Weights of a small mixture-of-experts language model, trained from scratch on English Wikipedia.
Training: a variant of SOAP for the experts, 1085M tokens.
Below are experts of layer 5 (counted from 0) of a mixture-of-experts language model. Rows are named router (the router's row for the expert), up (a neuron's input weights, with its number) and show model dimensions 128-191. Each number is 128 + 32 x the weight over its row's rms, rounded and kept within 0 to 255.
Before each expert's rows: a language model's description of what the expert responds to. This comes from a sample of Wikipedia text that the model never trained on.

# expert 28
Description: Definite article "the". The article the and phrases such as of the, in the, and ", the" opening an appositive after a name, as in Irish Cup, the.
router [ 72 131 153 172 150 164 116 148 127 141  86 154 174 116 163 154 146 133 136 153  71  92  67 155 138 164 107 128 110 148 111 161 137 109 127 135 181 108 134 106 144  50 199 141 115 178 132  61 131  94  71 148 135 135  73 107 150 159 123 177 157 129 117  83]
up0 [156 145 141 178 146 141 152 103 121 166 177 105 211  93 157 145 148 117 132 106  75 116  75 115 146  70  83 130 112 110 120 116 105 107 152 139 195  58 141 147 118 111 177 102  93 100  60 124 164 102 122 119 102 120 126 156 125  69  70 129 161 111 109 148]
up1 [118 156 124 158 103 113 120 156 113 143 100  66 109 103 115 123  79 147 144  92  88 119 128 175 132 149 160 165 140  98 125 197  98 127 131 100 198 104 129 148 180 118 120 111 119 104 169 145 212 132 113 119 208  37 126  95 164 104  87  86 155  89  62 106]
up2 [114 120 123 164  83 107 108 109 159 149 133 182 142 122 134 126  95 100 153  53 101 132 108 138 160 131 101 143 135 100 144  91 170  46 127 188 131 128 140 102 101  94 148 175 154  80 112  90 120  95 135  61 160 133  89  95 166 152 194 185 192 128  97 176]
up3 [134 109 157 168 156 120  86 104 131  98 138  94 125 153 189 155 147 121 152 138  91  97  99 138 111 109 156 151 157 153 135 138 119 141 116  92 147  95 105 142 117 161 166  96 127 103 120 112 104 126 124 139 158 114 115 101 136 102  85 164 135  61 176 139]
up4 [108  92 102 134 183 119 177 150 103 109 102 136  92 130 153  99 121 186 163 149  89 177 129 163 193 125 168 146 139 115  94 161 113  90  75  49 149 183 167  93 110 129 147 176  72 102 130 123  64 157 123 127 165 160 127 142 116 121 113 119 111 103 163 132]
up5 [111 121 183 154 130 191 137  86  86 164 113  99 133 101 147 108 140 113 147 149 130 134 118 157 132  97 166 100 138 139  65 172 148 137 172 145 147  54 149  84 135  78 132 109 154 107 101 177 148 140 133 105 118 132  97 102 116 198 144 171 128 107 134 140]
up6 [ 91 169 111  53 112 126 177 124 158 135 143 139 150 162 136 110 150 135 127 129 149 188 107 104 167 127 133  79 105  93 125 122 126 139 111 125 139  84 152 119 130  73 153 116 134 128 136 116 129 139 120 179 221 141 106 131 174 157 107 149 158  98 123 182]
up7 [ 88 106 128 146 141 104 131 158 169 134 147 135 126 141 144 131 127 119 117 149  52 109 114  82 187 118 187 139  87 113  93 143 128 153 163 126 176 119  69 154  90  48 110 145 111 143 179 118 197 123 145 118 124 100 118 130 137 137  59 171 160 143 132 135]
up8 [136 136 125 188 101 173 130 142 137 149 162 191 103 123 163  96  92 125 121 133  54 149 117 112 126 125 137 165 221  85  77 109 120 134 122  93 141 102 157 103 102 128 109 135 175  98 121 113 107 123 153  80 147 120 121 136 102 101 114 150 163 104  98 129]
up9 [158 119 116 141 126 104  59 112  73 106  91 123 160 183 119 111  31 191 167 148 139  75 121 142 214 126 133 163 133 127  88 112 168  97 181 116 150  71 106 126 124  92 182  88 157 133 118 148 131  76 119 106 133 113  56  97 119 127 140 138 138 148 154 141]
up10 [144 167 166 239 110 151 113 135 141 145 135 164 118 128 161  98 130 176 130 136 107 143 103 108 116 171 129 131 125 186 122 136 177  92 112 135 128 129  98 118 144 152 135 101 200 124  93 158 131 188 210 159 191 145 115 100 119 157  70 190 123 123 122 203]
up11 [165  93 138  86 143 147 139 108  85  95 114 117 108 105 118 134 116 130  83 161 129  82 103 100 149  64 144  56  95 108 129 189 140 122 168 166 122 132 136 100  68 121 114 108 118 153 132 155 105 192 127  93 164 161 139 131  86 157  62 130 130 122 115 124]
up12 [122 111 117  98 106 176  65 116 123 141 160 130 135 109 103 104 120 165 101 146 150 146 132  80 128 163 122 156  81 124 141 161 127  73 172 151 160 163 113 106 124 134 117 111 110 152 162 183 118 172 106 150  66  79 108 201 121 162  78 195 122 136 154 134]
up13 [103 149  85 175 198 130 100 125 141 107 127 123  85 110 124  86  83 140 133 104 126  98 168 121 108  99 160 174 138 112 159 152 166 142  80 126 111 100 111 145 114 138 151  88  87 167  83 136 201 177 136 162 146 120 100 125 154 198 150 151 158 150  76 150]
up14 [ 94 103 102 138 120 170 158 124 115 110  59 107 131  99  87 140 120 172 154  86 161  93 166 120 137 114 135 161 134 190 157 191  86 141 130  97 197 173 105 182 126 124 124 116  88 111  85 112  99 115 121 157 147 142 133  84 150 143  80 106 154 111 115 138]
up15 [ 84 107 123 123  94 157  73 133 140 101 139 152 139 177 117 156  99 126 110 138   0 181 117 169  89 152 135 139  49 146  95 167 114  72 131 156 119 123 127  99  89  79 139  77 174 158 149  85 104 159 102 121  93 147  93 117 140 177  90  83 110 123 148  99]
up16 [147 134  93 106 147 152  70  96 100 136  66  64 156 136 170 114 135  97 163 150 127  58 104  77 135 138 128 165 150  73 133 150  75 120 120 116 123 117 108 137 146  93 180 162  56 126 116 116  47 103 161 172 246 142 119 171 141 126  82  91 149 138 118 132]
up17 [ 74 108 105  77 126 127 141  97 174 132 169 114 159 126 134 184 112 156 121 111  95 120 122 120 145 114 119 148 104  99 106 168 119 141 110  91 178 107 145 159 135  58 132 122 149 111  93 187 182 115 136 128 166  91 151  72 144 132 131 137 114 117 100 122]
up18 [116 116 123 108 114 137 127 111  69 174 117 112 122 143 128 130 227 148  83 143 106 162  24 104 137 157 143 106 151 143 117 154 189 119 137 131 123 151 181 109 181 111 144 120  66 167 148 158 134  85  99 156 107 126 102 164 136 116 153 123  94 132 186 137]
up19 [103 105 134 133  75  73 123  48 130 130 117  97 192 151 119 120 101 169 129 149 114  48 140 136 144 115 106 131 145 117 119 131 111 157 180  96 135 143 151 127  91  92 132  36 106 138 116 187 126 150 104 116 136 138  84  94 184  70  84 133 124 126 145 149]
up20 [ 97 113 144 128 114  98 155 110 116 155 134 127 200  99 174 139 117 163 161 129  60 149  73 134 177  57 121 131 162 106  82 105  88 120 180 143 171  95 147 142 107  95 128  97 108 194 125 134 166 116 113 130 186  93 142 104 143 117  86  99 132 145 134 154]
up21 [ 96 169 125 130  74 129 116 162  59 120 121 214 166  64 128 157  98  71 123  90  82 111 143 111 123 126 114 140  78  85 194 130 141 151 154 117 152 150 105 113  93 106 133 129 140 122 113 122 100 201 118 161 139 148 171 102 143 123 129 147 171 196 149  93]
up22 [168 173  73  84 165 175  89 126  96 131 160 136 116  88 135 160 161 121 126 119  24  96 128 157 111 157 164 150 182 131 107 117  85 135 123  85  80 112 124  56 102 118  67 187 127 185 128 107 123 100 105 137 198 137 159  85 173 105  99 180 164 123 166 158]
up23 [158 107 108 122 192 149 125  77 113 164  66 120 168 132 140 161 138 108 135 137 131 156 176 127 109 119 134 122 116  91 119 127  77 111 187 120 165 110 113 170 120  65 141 143 161 127 134 109 104 150 108 182 125 144 124 132 146 118  48 185 117 138 139 115]
up24 [140 102 114 182 122 142 149  84  95 133 123 143 135 104  53 109 141 172 147 124 157  86  81 129 102 149 121 200 179  92 119  67 104 106 138 111 111 101 164 109 122  98  75 187 128 153 158 124 108 177 138 149 113 141  88 165 187 117  45 144  92 173  98 112]
up25 [131 113 123 128 135 120 146 112 102 139 178 113 118 143 135 123 165 139 128 163 111 128 132  56 175 188 160 160 137 130 154 168 139 180 100 108 126 140  78 110 186  92 115 129 124 136 121 115 175 101 115 122 144  87 141 150 167 116  86 120 148 181 130 125]
up26 [147 114  92 131 164 104 126 163 121 144 115 157 191 141 116 154 178  85 163  94  96  48 143 135 170 121 116  83 128 134 159 122 182 133 172  65 119 171  73  62 138  63 135 118 170 113 156 157  99 189  99 103 172 175  88 159  88 139 165 148 133 132 201 128]
up27 [107 167 106 139 154 129 106 118 134 118 128 121  78  85 127 151  76 184  86 150 150  85 148 111 123 145 123  70 120  98 159 145 140  98  75 116 122 169 167 145 109 110 143  88 161 142  80 151 122 148  55  88 119 157  88 103 136  71 138 165 180 103 181 104]
up28 [107  99  90 134 140 127 135 116  99 111 126  67 144 175 123 182 168 184 165  89 142 168 107 155 131 176 116 139 171 156 134 124 122  91 100 139 130 175  47  89 144 107 132 158 142 189 148 117  86 119 113 170 110 127 104 147 130 145 128 124 113 131  93  96]
up29 [133 108  84 188 152 116  91 152 135 127 120 162 137 178  98 145 121 161 170  77 146 110 135 121 126 119  81 109  98 110 121 154  88 122  69 115 134 138 101 172 152  91 160 145 106 148 151 162 191 115 181 133 127 141 119 110 138 147 116 160 150 150 156 211]
up30 [109 131 172 107 172 162  85 165 121 118 128 122 159 153 151  60 130 120 108 125 114  95 169 144 117  79 122 185 178 142 161 155 116  82 118  98 222  97 148 129 166  18 176 157 102 177 143 123 107  94 211  53  97 182  86 100 128 168 123  91 107 231 175 152]
up31 [141 120 124 132 160 125 111 177 133 175 107 204 112 180 117 152 147 109 173  85 175 119 124 149 141 143 127 130  23 113 124 147 160 128 131 152 144 150 120 111 120  57 101 117 140 168 152 120 105  91 146 177 110 149  74 110 185 110  65 129 115 110 126  95]
up32 [ 89 159 128 113 113 128  96  84 140 150 152 164 121  50 137 126 170 103  93 132 133  50 134 134 114 105 197 127 100 125  90 137  97 110  69 146 148 135 123 112 170 130 158 107 207 157 149  74 122 177 145 110 155 142 134 111  71 160 107 164 107 162 158  65]
up33 [ 99 113  85 154 171 109 137 117 145 123 134 139 125  78 134 167  97  91 138  79 121 101 144 160 141 103 195 163  65 122 113 143 111 129 192  99 174  75  89 116 102  14 202 186  93 105 101 166 114 128 142 154  70 157  57 163 125 155 111 127 102 117 107 149]
up34 [123 140 138 116  74 128 151 137 155 161 102 119 157 156 124 188 153 183  83 168 122  97 103 128 162 158 112 117 179 121 125 164 155 135 134  88 161 130 131 167 109 153  81 168 162 180  72 119 115  95 124 158 154  78 184 123 153 229  48 109 130 155 116 144]
up35 [ 54 114 200 118 107 124 104 156  70  95 119 141 126 124  36 122 150  95 110 120  97 123  84 109 128 101 183 123 180 133 174 124 127  97 164 144 119  77 162 135 137 170 180  87 174 147  99 151 128 105 140  86 120 145 154 153 205 151 118 109 141 104 101  72]
up36 [152 146 169 146  88 154 126 130  77 142 149 148 130 135 104 131  88 157 140 148 148   9 118  85 150 159 119 107 119  90 104  99 140 112 129  71 146 103 133 127 116  95 104 135 134 111 142 127 132 125 115  82 168 112 167 106 178 194 123 176 118 159 179 106]
up37 [ 60  55 118 110 127  88  52  81 191  75  64 143 152 175 129 125 158 164 109  81 129 180 120 104 132  66 102 122 118 132 119 142  83 119 111  68 153 100 148 104 173  57 192 149 127 115 147 174 135 160 120 102 153 108 134 116 144 110  40 130 136 117 148 106]
up38 [ 95 180 145 175 143 127 128 107 119  95 159 128 182 159 156  72 176 106 173 205  93 157  69 153 173 142 175 128  86  48 103 157 171  74 130 127 115 146 143 180 128 130 135 101 136 164 147 166 122 134 118 129 107 150 120 115 145 150 188 100 128 112 126 108]
up39 [ 75  99 118 151 124 127 147 115  94 215 122  97 156 156 172  89 141 101 128 161 170 146 116 109 149 107  81 118  75 132 108 164  93 123 156 121 164 146 138  85 148  61 125 132 162 105 171  87 187 182 145 174 188 120 164 116 104  66 108 110  86 115 157 199]
up40 [116 144 154 147 183  81  54 160  78 165 118 127 107 133  71 159  92  67 182 139 170 143 117 119 110 125 129  82 144 178 107 103 161 165 149 151  77 184 168 181 122  39 114 168  65 155 146 125 125 136 209 122  85  95 102 160 113 149 142 126 129 113 114 104]
up41 [103 157 146 191  99 114 103 239 169 100 104 132 168 122 165 177 115 155 162 133 103 121  86 135 151 145 198 169 138 143 130 133 111  91 145 162 158  75 114 139 136 126 160  95 129 113 121 148 182 137 138 105 149 171 127 123 112 111 147 146 145  99 147 148]
up42 [139 176 153 145 114 127 159 112 109 111 113 140 104 113 152 148  97 170 133  84 114 175 124 171 148 185 144 146 107 162 119 184  98  64 166 171 131 167 216  98  98 146 133 116 127 120 170  81 181 162  87 111  71 155 127  82 175 104 135 139  93 164 140 102]
up43 [126 203  87 160  64  90  55 122 179 129 113 114 174 133 151  19 107  64 119 155 123 108  56 156 126  93 130 136  91 128 112 105 115 148  94 121 132 134 101 113 113 100 146 134 121 142 128 102 148 111 137  98 167 144  21 112 122 122 136 175 181 106 144  99]
up44 [160 138  83 143 153 138 137 154 134 215 113 108 170 120 155 161 106 182 134  60 176 110 145 164 123 128 156 143  99  96  97 163  91 112 175 102 118 112 105 128 151 118 100 128 125 129  95 154 100 115  59 158 106 105 142 108  69  56  87 193 105 129 147  98]
up45 [174 121  64 132 152 138  74 100 127 178 164 134 136  91  92 125 126  97 108 148  65 106 104 156 157 190 159 146 154 132  83 106  99 171  77 150 109 156 197 127 108 109 152 103 160 123 142 124 125  78 118 166 116 169 117 102  86 165 107 186 107 145 137 121]
up46 [102 123  87 124 136 126 188 138  92 138 161 102 120 143  92 109 143  71 146 128 122  86 191 149 152 152 170 148 104 112  56 133 125 125  96 136 127 138  69  64 132 110 144 106  65 111 166  79 178  71 140  85 123 151 118 142 131 139  72 131 145 133 153 186]
up47 [129 128 165 128 120 137 132 171 135  65  85 101 179 165 143 115 130 124 128 126  99 168 105  90 170 124 144 119 112 128 160 105 118 109 227 120 198 135 133 103 117  71 121 127  88 151 112 131 144 111 125  84 168 107 118 110 126  94 122 154 146 103 107 123]
up48 [ 77 135 150 123  80  84 146 124 130 114 181 139 162 121 110 152 120 153 101 130  73 183 162 161 230 198 149 110 117  73 148 177  89  99 126  62 115 142 137 117 107  73 116 131 169  82 122  65 101 172 177  96 161 100 165 151 159 200 110 167 180 115 141 164]
up49 [113  89  92 133  82 112 110 134 131  84 168 135 170 139 131  89 142 127 120 124  93  72 129 136 193  93  99 135  97 176 169  87 117 221 115 119 156 112 111 120 144  94 136 101 165 165 113 115 150  71 127 127  86 135 137 165 158  98 138 177 102  82 143 163]
up50 [128 117 106 192 170 108 125 103 116 134 126 130 137 169 124 109  81 122 159 130 132 101 115 188 140 160 110 119 131 110 148 114 131 186 170 152  94 113 136 128 152 116 143 137 110 146  68  89 123 158 122 151 117 137  79  99 159 102 114  59  98 101 154  73]
up51 [157 109 133 114 128 103  76 166 126 104  97 200 110 104  71 130 133 148 145 119  89 142 107 162 136 135 108 119 118 174 102 113 158 167  63 107  42 167 148  67 130  62 202 127 176 127 158  75 119 120  95  93 152 118 140 136 140 115 150 131 102 132 115 135]
up52 [ 96 155 126  82 125  84 158 135 113  98 112 124 105 172 151 127 158 135 164 172 138 145 146 103 148 204 214 109 145 126 123 112 167  87 138 112 154 107  79 125 129  88 168 153 129 111 142 148 155 167  93  82 107 139 140  68 175 171  96 205 116 101 126 151]
up53 [157 122  97 103 154 119 125 149 115 137  37 205 140 129 165 145 133 136 172 129  90  81  97 186 163 126 140 110 108 141 137 110 140  78 164 104 174 162 121 103 148  87  65 106  90 147 111  67 108 160 109 133 110 130 111 196 181 125  94 158 137  71  61  99]
up54 [101 106 152  86  96 132  92 171 114  70  70  97 192 115  95 113 127 195  69 103 144 130 140 134 165  95 121 121 188 131 107 143 150 160 133 120 113 119 113 126 134 127 123 104  98 105 128 100 171 114 117 184 150 169 138 105 158 138 116 161 137 106 166 218]
up55 [ 96 103 182 121 125 122 124 167 136 107 111 161 114 140 147 152 140 147 132 126  81 186 181 134 141 124 146 163 144 118 117 133 146 141 123 116 133 128 187 145 190 132 153 152  72 161 122  87 156  25  99  92 210 135  75  84 110 101 124  89 112 135 137 155]
up56 [134 127 124 159 182 125 146  65 143 127 144 227 139 132 144 193 138 167 129 136 143 132 134 138 127 137 106 173 141 112 124 106 109 108 189 164 147 126 159 177 137 119 116 103  79 111 129 110 206 142 212 126  55 113 100 172 102 127  88  74 117 153 104 141]
up57 [118 101 145 166 136 118 112 123 110 159 128 164 162  91 166 121 171 128 174 144  99 223  92 188 121 130  90 112 228 113 128 112 121  47 121 159  99 128  87 147 152 121 187 105  84 123  87 133 133 127 144 112 154  69 105 135  47 109 143 136 153 114  88 112]
up58 [100  76 140  69 136 144 122 148 123 122 130 156 154 136 140 190 134 160 144 137 135 122 139 129 119 151 156 144 193 147 207 101 145  82 130 105 140 168 129  89 108 126 167  78 110 147 134 105 159 102  37 156 200 152  69 105  96 136 125 169 170 189 178 142]
up59 [139 203 112 184 162  94  98 114 157  74 113 106 155 137 108 175 107 119  89 133 149 125 108  90 171 182  93 106 133 102 131 160 139 177 105 106 109 108 174 133 163 142 106  66 155 135 156 138 184 144  50 168 143  88 159 152 137 141 104 152 132 123  62 126]
up60 [105  79 125 158 157 114 101 108 141 107  99  91 111 204 186 173 130 126 113  95 125 117 116 144 135 104 156 154 150 127 144 141 172 176 155 144 144 203 124 142 213 149 164 145 129 187 157 133  49 148  84 106 118  93 152  91  99 124  99 151 127 136 186 130]
up61 [ 75 124  87  85 185 141  45 147  95 116 119 102 201 119 155  84 155 103 170 148 172 133 118 109 139 120 143  60  87 187 126 149 131  72 104 117 149 128  99 110 117 116 130 122 141 100  86 141 148 135 156 115 128 131 121 134 115 150 146 206 131 103 157 174]
up62 [135 132 148 127 160 165 127  84 115 191 181 125 124 135 153  87 157  66 101 137 108  97 101  84 141  68  56 115  62 149 109 125 169  98 124 165 173 168  95  68  90 143 165 113 129 222 120  81 144 109  99 163 186  91 125  98 145 125 140 116 170 124 114 102]
up63 [150 136 138 101 133 156 113  95 134 150 116 142  79  92 120 212 145 149 175 192 137  87  95 105 168  71 167 108 114 126  94 186 137 155  59 140 112 182 173 107 128 120 150 105 106  99 102 164 139  93  85 121 120  90 187 118 148 128 104  89 166 134 104 107]
up64 [132 124 152 169 163 173  69 139 131 143  58 144 128 132 125 125  95 148 151 117 118 127 130 127  90  98 138 148 135  96 172 145 173 108 149 177 159 124  80  61 116 143 118 120 139 157 158 123  90 111 180 149 151 160 127 194 134 140 108 101 158  63 111 171]
up65 [113 145 152 136 135 108 158 115 137 134 100 111  78 109 136 128 129 126 181 137 132 141 150  93  91 165 164 127 136 119 126 188 136 126 107 105 149 165 149 177 157 122 133 191 139  83 108 143  98 158 124 185 105  86 121 116 141 128 127 156 143 123 138  76]
up66 [144 157 147 125 110  96 111 127 128 101 143 161 150 125 206  87 114 124 146 114  72 162 166 118 167 157 143 132  88 134 124 163 142 201 178 136 151 117  99 150 141 105 126 170 127 192 111 127  63  89 124 129  88  98  65  89 125 130 177 136 114  63  82 119]
up67 [ 90 100 118 108  84 137 136 149 112 118 137 105 157 129 107 140 172 146 156 109 118 101 159 113 170 142 102 196  59  70 133 156 175  95 128  99 164 115 148 122 255 101  73 152 128 117 125 202 100 105 195 119 134 137 119 124  70  85 139 158 158 169 108 147]
up68 [125 139 147 164 120 127 105 136 170 127 154  89 105 124 150 117 121 109 140  43 109 100  85 122 142 161 161  85 129 166 120 116 109 187  88  73 169 130 150 148 116  78 149  81 150 189 124 104 194 128 112 114 149 143 109  68 100 143 126 127 144 106 118  84]
up69 [127 171  90 109 178 130 129  86  54 140 133  73  90 146  85 175 118 118  93  66 108 175  92 108 188 117  69 173 120 145 128 172 151 158 135 131 142 139 127  97  98  95 106 180  89 118 111 173 104 101 128  60 147 123 133  92 205 119  79  79 145 114 112 158]
up70 [162 134  63 182  96 112  82 193 104 142 141 182 154 133 116 108 145 133 102 192  92  36  84 102 149 192 169  88 147 163 150 150 123 146 141 144 122 189 130 151 130 131 135 137 172 115 124 127 161 138 121 102 102 118  71 178  77  88  99 126 101 102 103  94]
up71 [125 118 114 131 152 135 147 160 115 130 110 147 215  78 155 160 104 118 149 166  99 136 106 130 104 124 123 147 164 110 132 161  79  86 170 116 138 163 134 125  65 129 107 141  85  78 123 191 114 129 131 134 128 110 170  93 118 147 111 136  18 147  82  81]
up72 [174 125 163 133 155 122 128  97  75  85 123 140 121 179  99 141 135 236  79  24  98 105 106 106 182 132 135 142 133 100 123 147 125 121 169 164 134 101 112 138 139 145 122  92 143 165 121 171 105 110 151 189 149 121 141  97 144 170 145  95  93 121 161 134]
up73 [120 138 116 168 120 156 125 119 107 130 120  74 133 133 134  68 145 165 109 137  90 153 139 166 130 208 156 125 140 155  98 157 110 226 128 179 135 141 112  78 169 114 179 158 153 168 129 123  91 152 148 122 132 162 126  83 136 126 126 122 133 144 114  75]
up74 [ 98 106 134 183 172 127 187 136 123 104 121 125 130 168 101 125 137 124  94 149 146 148 163  93  96 125 104 129  89 150 123 144 107 128  90 135 110 149 133 119 176 128 146 124 107  95 137  91 122 146  71 100 104 149 114 138 100  65 114 176 153 139 125 155]
up75 [ 66  98 121 147 104 113 156 149 105 129 115 129 108 125 134 148 114 196 124 144 146 122  99 226 172 135 159 132  35 159  97 178 158 123 163 176 166 181  87 191 152 151  79 104  98 206 120 118 148 111 138 104 130 123 150 100 159 181 107 107 137 136 111  91]
up76 [115  77 153  89 154 105 106 156  97 162 108 164 134 102 188 112 135 190 133 158 132 126 170 124 101 164 163 152 151 128 121 137 123 109  92 170 100 113 110  95 164 135 159 129 153 177 150 104 131  94  59 163 108  79 142 142 100 120 161 160 147 112 121  32]
up77 [ 82 141 190 143 179 153 132 103  99 123  82 119 133 135 121 108 132 121 139 131  90 139 184 112 127 111  96  81  86 145 128 134  85 120 130 141 138 128 134  65 142 101 100 153 125  59 121 149 117  65 169  94  95 101  94 149 142 109 146 138 104  63 141  70]
up78 [112 112  70 128 131 124 171 131 115 112 106 171  88 118 165 195 116 151 185 132 100  97  83  97 124  80  97  73 105 128 175 128 134 117 103 141 124 132 123  99 148  75 175 147 150 132 174 150  58  52 106  92  98 127 133  95 131 114 199  96 148 105  85 150]
up79 [127  80  80 143 138 148 156 175  96 153 135 143 146 158 143 195 141 106 207  76  85 143 159 142 124 100 131 100 158 168 159 141 158 119  78 140 147 148 135 142 110  78 123 149 144 163 109  98 196 147 121 110 151  73  66 148 153 131 129 119 111 123 106 129]
up80 [ 83 164 218 115 184 186  67 133 145 154 106 163 149 138 107 160  77 126 192 152  58 112 122  98 166 128 139 157 149 190 125 160 117 143 119 114 121 193  91 115 131 103 122 117 191 140 154 107  91 165  85  93 119 142 139 165  85 188  78 121 139  90  88 116]
up81 [ 81  91 123 138 104 132 102  81  79 115 127 142 150 171 162  90 140 127  84 129 105 167  73 135  80 187 107 135 179  93 122 121 126  99  96  81 114 128 134 123 148  79  96  90 115  87 123  97 148  68 146 140 104 135  67 170  93 127 145 204  92  92  99 141]
up82 [134 128 154 119 106 139 140  87 141 129 132  60 170 111 101 133 112 138  84  85  99  95 156 165 158 101 151 128 110 105 162 190 163 145 130 147  92 145 132 101  84 114 141 110  59 153 168 117 133 133  61 146 139 184 120 118 161 135 118 131 150 115 132 153]
up83 [101 120 136 150 159 157 145 144 101 108 114 171 169 146 117 129  74 117  87 143 115 110  90 146 150 113 147  88  57 144 170 203 160 148 148 146 117 102 142 126 127  99 199 158  71 118  50  34 120 142 153 138 192 130  98  76 175 141 139 141 120  97 124 140]
up84 [161  95 107 133 129  91  82 128 136 116 126 150 114 184  99 125 112 111 127  81  96 124 153 182 147 128 145 117  96 169 140  55 127 143 106  35 128 121 123 169 118 114 165 128 106  92 129  72 127 132 103  76 139 119 175 130 146 129  87 157 133 120 171  91]
up85 [ 86 152 123 142 116 175 133 136  80 182 117 146 140 130  74 133 157 175 166 101 174 134 112 157 140 130 110  90  72 159 196 134 125 134 126 181 155 195 140 118 117 127 153 115 151 186 121 163 127 150 144 195 168 126  95 146 125 152 147  97  76 156 115 137]
up86 [  1 112 134 123 123 106 135 113 140  97 174 160 185 191 111 106 186 117 147  85 158 125 122 145 197 165 129 116  78 115 102  67 170 157 131  69 126 156 163 185 133 172 159 163 151 155 111 151 147  90 128 153 135 145 113 120 165 170 101 158  77 121 112 129]
up87 [ 97 111 156 159 157  94 119 127  95 132 161 142 140  82 135 150 100 126 105 172 148 168 122 165 145 191 134 129 115  85 134 100 117 113 160  83 159 126 178 102  68 103 105 106  81 145 150  97 125 120 120 144 152 137 150 151 110  82  99 137 144 130 118 107]
up88 [113 107  82 134 130 122  98 133 142 122 156 123  95  96 180  89 133 115 142 153 142 145  97 122 161 134 122 110 114 140 112  96 104 119 173 103  95 154 139 103 159  30 106 150 137 213 134 113 149 162 125 157  98 141  41 140  81  88  86  99  94 118 133 139]
up89 [ 76  71 149 151 120 103  92 144 115 175 126 167  97 151 112 192  87 118 140 138 113 103 154 129  93 145  88 134 136 107 173 135 138 142 107 227 174 187 106 140 134 134 123 175 125 130  61 120 121  87  94 116 101 127 128 177 124 139 124 116  77  67 191 124]
up90 [140 143 126 155 113  80 157 119  94 119 132 137 102 121 121 187 146  72 127 171 135  59 108 112 204 140 146  99 139 157 133 156  85 127 164  96  81  73 106 134 109 163 142 130 153 188  86 100 151 111 119 157 105 171  82 153  90 125  90 112  75  99 193  84]
up91 [ 97 126 111  94 128 167 124  51 147  92 137  75 142 134 111 108 147 160 143 138 134 137 131 135 128 159  95 121 134 135 163 124  88 111 126 120  80 104  53  63 114  70 162 108  84 149 153 109 116 161  73  89 169  91 109 124 109 104 102 118 165 174 131 135]
up92 [109 159 153 107 120  92  73 131 154 144 203 170 159 101 143 179 147 105 140 168 117 134 126 143  99  99 144 173 108 113 109 155 120 104 129  88 120 135 108 154 152  86 169 146 150 119 126 129 122 108 119  90 126 145 106 176  88  98  49 148 136 113 111 132]
up93 [128  64 132  67 122 163 156 143 193 100  81 120 120 141 163 138 114 160  99 161 110 121 126  68 167 119 122 119 193 138 111  70 146  63 104 119 167  96 169 165 123 108 136 150 129 135  62 155 112 127 135 182 153 151 132 113 136  98 101 140 151 135 131 133]
up94 [104 105 135 135 106 149 105 175 113  92 185  95 137 107  94 123 176 133  91  71  49 122 184 164 138 162 156 127  69 150  70 110 124 155  90 162 102 100  87 134  87  83 156 161 104 126 142 125 114  79 152 121 236 142 100 133 176 177  77 177 133 122 130  88]
up95 [100  85 175 119 146  80 144 158 102 170 145 135  94 117 137  89 151 100 116  79 147  79  52 140 116 127 113  71  83 134 121 156 162 139 167 110 133 136 131  88 202 127 100 114   3 111 172 120 153 118 134 177 140 130 127 119 145  89  74 193 157 166 137 122]